python train.py --router_score="softmax" --head_dim=128 --norm="layernorm" --qk_norm=false --decay_fraction=0.742 --dataset="wikipedia_en"
Below are experts of layer 3 (counted from 0) of a mixture-of-experts language model. Rows are named router (the router's row for the expert), down (a neuron's output weights, with its number) and show model dimensions 0-255. Each number is 50 + 10 x the weight over its row's rms, rounded and kept within 0 to 99.
Before each expert's rows: "raises" lists some tokens whose logits its average output raises strongly, later layers aside. This comes from a sample of Wikipedia text that the model never trained on.

# expert 6
raises: "of ", "and ", "from "
router:45 48 45 28 45 41 39 47 61 48 48 48 51 61 24 52 66 57 56 57 47 53 44 54 40 53 66 43 49 70 50 54 54 56 40 36 43 47 49 36 49 50 51 47 53 67 45 46 47 39 46 50 78 46 57 53 54 58 40 55 61 59 34 49 61 64 67 62 34 34 53 51 46 36 39 50 68 31 51 53 43 50 38 44 35 60 35 53 46 59 47 58 54 55 43 65 51 49 35 35 69 46 44 57 50 52 51 46 45 56 40 40 40 47 38 57 38 51 57 52 47 72 62 48 51 51 60 51 39 57 46 53 56 48 39 69 61 45 40 62 52 53 53 42 47 41 58 47 56 59 67 29 47 54 38 73 37 56 66 59 53 67 60 53 59 44 45 49 45 47 44 53 57 34 46 54 55 59 39 51 54 56 68 34 59 57 61 38 38 35 62 34 32 55 55 29 44 43 45 37 56 41 42 56 58 49 47 49 32 54 58 53 57 49 52 56 49 47 40 52 37 32 56 61 64 45 30 54 42 39 43 37 66 46 44 45 72 53 50 71 63 36 42 44 63 54 43 65 64 43 62 66 38 55 59 78
down0:54 37 52 50 51 61 74 42 33 49 63 37 43 57 46 49 35 25 47 44 51 54 39 56 44 56 45 65 49 43 49 47 56 40 47 48 32 48 41 51 46 40 64 58 62 52 43 58 46 65 36 32 54 47 72 51 34 65 66 27 54 50 44 46 64 49 46 48 50 45 48 46 65 36 33 72 37 27 50 55 61 47 48 42 55 63 49 44 58 48 51 44 53 53 55 47 46 45 50 54 36 40 59 44 64 47 45 75 56 34 52 57 67 37 41 49 44 36 46 50 49 70 51 42 50 53 25 71 62 41 62 47 69 40 53 64 59 27 54 45 57 48 50 40 39 15 44 46 49 52 58 51 44 57 51 63 45 45 49 41 47 44 48 39 54 51 50 52 55 51 52 44 38 48 52 58 74 40 46 38 47 67 48 54 35 54 50 52 48 56 43 58 50 48 49 62 52 58 40 66 64 50 50 32 31 49 65 59 46 39 51 34 54 53 43 46 43 45 48 68 52 52 43 52 60 57 60 42 49 55 72 61 56 63 59 60 45 48 48 69 45 55 62 55 58 55 54 51 44 69 65 31 51 41 40 65
down1:58 43 54 41 62 54 62 40 33 62 62 39 48 55 74 38 44 67 35 52 40 36 57 59 52 40 46 61 43 62 55 48 44 59 67 61 73 66 26 70 65 32 75 48 50 47 54 60 63 63 37 63 45 60 49 43 47 55 49 45 46 40 34 55 53 48 30 37 42 62 49 50 53 45 63 59 53 56 45 41 44 47 63 55 61 25 66 48 46 54 42 58 37 55 46 30 50 55 54 59 40 51 52 59 52 54 49 43 56 51 60 37 57 69 63 27 62 37 49 45 50 31 39 60 45 45 54 50 50 34 51 49 61 49 53 27 37 60 50 39 46 43 67 49 61 44 36 45 41 47 51 60 55 68 53 51 54 39 51 51 44 55 56 40 25 57 53 51 62 47 62 49 41 62 58 51 41 35 65 36 41 34 56 58 55 42 38 59 52 54 45 53 54 52 44 50 46 64 62 53 40 54 52 65 46 63 46 57 66 48 40 47 46 64 50 30 52 47 46 28 55 51 43 45 48 47 62 51 49 61 44 59 33 53 57 58 40 48 40 50 18 56 53 51 45 62 50 34 53 48 47 41 59 38 49 53
down2:20 45 57 41 55 54 50 44 54 53 45 50 43 44 54 57 42 40 53 52 49 64 41 60 40 57 49 65 52 50 64 34 29 48 49 34 53 69 43 39 35 51 62 34 54 49 53 42 59 41 41 35 73 54 52 66 47 62 66 62 62 67 42 36 57 56 78 50 52 30 33 54 54 36 44 55 42 35 51 49 45 35 37 53 55 63 52 45 45 46 39 51 64 54 51 58 55 48 44 32 50 52 39 31 47 38 50 51 48 51 61 35 58 50 44 51 32 63 48 46 54 52 53 51 64 56 55 39 37 53 50 44 55 32 53 44 49 45 44 28 53 49 63 48 67 50 61 61 39 63 76 49 58 47 30 60 40 52 52 55 37 44 49 58 66 52 33 53 37 49 48 55 61 42 48 49 53 35 35 49 45 56 49 68 47 53 58 55 64 68 45 58 53 50 52 53 43 52 57 48 60 38 54 47 47 48 54 68 50 45 71 47 39 45 48 32 58 39 50 53 41 24 47 65 63 34 41 49 57 48 63 52 44 33 40 59 38 46 71 50 64 60 61 68 58 47 73 64 52 38 50 56 54 56 49 56

# expert 14
raises: "in ", "on ", "as ", "for ", "from ", "by "
router:53 56 55 58 49 38 52 49 56 71 44 75 49 41 53 53 64 58 45 56 53 43 58 50 38 48 50 72 61 43 44 42 45 56 38 54 69 55 57 52 29 45 44 68 54 51 45 45 39 48 52 57 70 57 60 43 52 34 50 63 37 53 43 57 39 39 48 37 58 46 44 54 45 47 44 36 56 40 47 41 68 55 61 53 65 40 72 67 35 58 60 53 53 38 35 66 48 43 52 39 55 52 42 47 41 54 55 59 54 52 68 39 31 45 51 46 45 67 61 47 46 63 39 48 35 36 50 61 52 63 46 55 51 45 32 46 58 48 33 60 44 69 71 49 58 42 64 51 46 49 43 57 40 75 42 38 47 55 33 50 47 53 51 57 61 38 45 33 42 34 34 59 45 26 64 51 38 39 47 40 47 33 54 46 36 50 45 36 32 60 58 57 62 55 44 59 56 53 55 63 42 54 35 58 49 50 63 53 53 43 47 48 73 50 52 54 39 66 44 37 52 42 54 47 31 49 29 35 49 61 51 48 61 54 70 46 49 54 60 49 54 49 48 58 35 50 63 67 37 65 53 54 48 52 74 40
down0:50 57 27 47 54 48 51 59 77 41 46 59 39 73 44 45 34 47 69 48 55 46 55 32 58 44 33 51 49 63 52 59 63 31 38 74 52 55 59 42 51 58 42 49 49 41 33 66 55 47 43 51 43 28 50 53 54 61 48 53 48 47 68 53 53 36 54 30 75 48 52 64 41 43 55 42 46 40 56 36 43 50 43 66 42 63 43 60 62 46 31 61 64 39 67 47 52 62 59 63 44 44 33 49 39 43 56 57 54 50 45 43 65 64 59 53 40 52 38 60 62 31 49 49 54 53 35 36 43 34 52 40 32 50 25 54 31 47 52 66 62 52 55 61 41 40 48 40 42 50 57 60 51 59 56 64 56 37 46 53 44 25 53 40 45 57 50 39 59 38 55 59 33 48 48 50 35 48 50 61 76 49 49 46 47 56 53 57 41 62 63 63 59 43 40 37 56 56 39 63 52 37 64 42 53 49 59 52 39 44 56 52 59 44 43 49 58 35 47 58 45 58 54 55 54 51 52 69 65 47 52 49 45 58 53 54 56 43 44 52 67 56 62 61 61 52 64 47 58 50 44 55 33 43 45 34
down1:61 40 34 36 65 35 53 71 39 53 71 47 38 66 58 53 53 46 47 46 69 46 51 65 63 70 51 43 43 52 50 59 66 47 52 48 45 42 39 45 53 51 60 42 46 53 34 62 58 58 39 52 42 49 46 57 51 65 48 51 78 52 56 46 58 54 51 30 63 50 49 48 63 40 39 54 35 34 55 52 32 47 46 50 57 74 48 39 54 51 33 50 57 58 55 35 57 64 46 50 63 53 53 65 49 57 66 48 55 45 37 54 47 44 40 66 63 46 35 60 56 53 49 52 42 62 39 54 47 37 67 39 42 55 60 45 53 38 41 54 44 42 42 54 49 37 46 44 47 49 50 35 40 44 53 59 54 35 44 51 47 50 62 50 67 33 50 50 65 48 41 46 39 35 48 58 51 55 42 38 45 65 54 59 56 41 45 66 50 33 25 55 48 54 58 45 59 38 41 40 37 34 65 34 42 58 58 65 52 33 47 51 49 50 40 71 48 43 55 55 64 46 52 38 68 46 47 48 60 34 55 76 40 45 54 62 47 47 48 56 50 29 48 48 55 75 48 38 39 50 40 63 56 45 26 73
down2:55 62 46 64 52 57 50 54 61 26 58 52 54 42 57 29 34 47 54 46 53 45 46 35 54 41 67 39 45 67 72 64 68 62 51 50 36 49 30 45 52 36 47 48 48 38 50 46 62 39 40 52 52 52 46 65 50 57 47 41 54 64 67 49 42 61 51 48 42 55 42 42 58 38 58 54 57 51 48 66 67 55 44 55 41 53 36 52 52 44 30 50 35 60 42 42 59 63 43 60 55 51 55 59 55 60 52 43 47 48 40 44 37 46 58 38 63 50 54 70 51 58 54 54 43 60 44 45 58 48 60 56 49 51 52 46 63 56 64 49 39 56 55 42 36 41 57 43 33 51 58 40 32 43 49 43 43 48 52 57 49 49 49 50 68 63 49 54 54 34 49 59 35 29 54 43 39 29 43 55 59 52 52 43 57 52 44 50 54 41 37 60 36 65 45 65 58 47 43 33 62 54 57 45 49 47 57 56 33 64 71 57 37 50 52 66 34 72 39 46 59 12 37 54 57 33 69 46 50 48 73 53 28 57 55 54 50 51 45 41 68 58 44 27 54 53 56 43 51 55 42 46 36 35 62 59

# expert 4
raises: "and ", "(", "in ", "as ", "is ", "with "
router:51 54 55 63 39 50 47 33 54 36 44 38 36 77 50 67 36 56 51 44 40 57 60 34 45 47 55 45 60 23 43 60 48 56 59 54 37 47 45 49 42 43 50 39 51 43 56 55 43 62 62 44 63 48 48 54 48 40 44 37 61 68 46 49 53 69 59 62 57 44 41 47 52 49 48 53 92 40 40 66 54 57 40 41 42 51 34 56 55 51 59 50 55 52 63 60 56 49 39 38 43 49 44 51 52 44 50 65 46 55 52 55 42 26 45 65 39 47 56 58 42 51 57 41 59 38 62 55 36 47 72 65 54 56 52 65 56 39 57 53 38 46 37 32 37 43 55 46 54 47 50 40 41 43 47 40 37 61 56 53 58 51 56 54 53 40 44 48 46 51 39 39 60 52 44 41 61 60 35 37 40 59 34 50 61 39 55 62 70 50 54 39 29 50 67 62 30 42 44 56 62 36 55 42 55 28 34 54 42 47 70 57 54 45 54 71 51 48 63 37 37 41 65 33 60 57 54 54 37 47 40 54 63 48 52 67 55 54 69 53 62 42 34 58 51 58 30 48 58 47 49 60 51 56 59 48
down0:51 63 51 56 49 44 69 39 59 59 57 52 57 43 54 63 66 49 36 46 54 52 47 44 45 44 42 47 60 40 39 64 54 45 37 44 20 55 51 35 67 59 35 49 66 57 40 47 52 37 55 51 49 49 45 39 46 46 48 41 46 53 25 45 54 61 56 55 52 40 41 59 66 68 54 48 41 38 68 49 63 51 42 57 49 65 48 34 41 27 53 42 62 56 53 46 57 66 48 22 55 53 64 44 54 47 54 55 43 37 51 46 34 40 54 54 53 67 34 47 58 44 50 29 34 45 58 53 47 75 38 50 44 50 47 53 67 54 46 49 39 68 48 47 55 61 42 43 59 44 45 37 44 52 37 45 46 46 62 28 50 49 55 52 57 44 50 62 44 32 34 66 59 59 71 47 48 61 38 61 57 52 41 49 24 41 41 41 51 47 60 47 50 57 44 55 57 55 55 63 73 52 54 42 47 48 52 65 65 60 55 64 64 33 63 60 69 50 46 45 54 52 69 49 57 53 40 29 35 67 42 39 55 45 50 50 37 46 66 55 63 33 62 46 41 52 53 47 56 29 52 50 49 46 48 46
down1:54 59 49 48 53 49 49 42 68 49 46 53 47 53 49 56 64 66 57 52 41 47 53 46 31 44 50 46 63 48 49 61 59 86 56 36 48 38 52 61 48 55 43 43 61 59 49 56 52 49 50 59 35 41 34 73 50 64 39 61 62 48 64 65 51 40 46 47 43 40 45 51 54 47 45 48 40 50 61 46 54 50 47 64 51 62 53 42 47 39 60 44 70 48 57 48 41 42 53 49 58 57 70 40 54 40 23 57 44 58 48 46 37 56 46 60 49 44 59 54 45 52 52 53 67 56 38 60 51 45 52 47 38 26 39 55 53 34 39 58 39 53 55 50 79 52 48 47 45 44 34 43 46 46 50 56 57 61 26 46 59 46 40 47 76 60 50 65 66 47 41 59 40 41 52 47 42 49 49 52 65 38 63 35 42 56 56 57 61 39 65 51 48 44 56 61 59 55 40 45 69 39 23 49 47 57 40 38 55 42 32 40 54 54 52 51 59 46 70 46 53 50 69 31 33 54 37 35 36 45 47 26 23 44 56 57 58 41 57 45 55 63 47 49 27 52 54 59 49 58 35 48 47 52 42 67
down2:53 39 51 45 41 69 31 66 53 38 54 46 55 47 49 46 43 47 54 54 43 38 57 48 56 54 46 62 38 39 45 72 55 59 54 41 44 47 58 50 46 31 53 33 42 62 51 46 48 58 52 41 59 49 51 61 53 54 64 51 63 48 68 54 56 32 57 60 71 57 44 30 55 32 20 56 47 56 33 56 47 58 47 62 56 53 51 42 55 34 44 73 57 35 71 52 46 31 38 41 40 66 59 59 52 58 41 48 62 65 42 57 53 54 53 56 41 48 58 48 41 38 48 58 45 60 49 50 41 50 58 48 43 42 46 68 37 40 39 46 56 51 72 44 60 36 47 50 51 49 35 33 39 43 50 58 55 51 53 44 48 61 58 59 61 57 48 68 56 37 41 45 43 49 52 55 59 29 52 27 52 44 40 52 40 67 32 53 64 63 47 61 64 48 61 43 58 63 47 53 43 55 62 33 41 71 52 69 46 44 45 42 48 69 51 44 41 47 22 55 28 48 62 59 48 51 62 47 51 41 51 52 43 43 63 38 43 60 62 69 53 62 50 39 51 52 38 58 55 31 32 54 45 49 54 61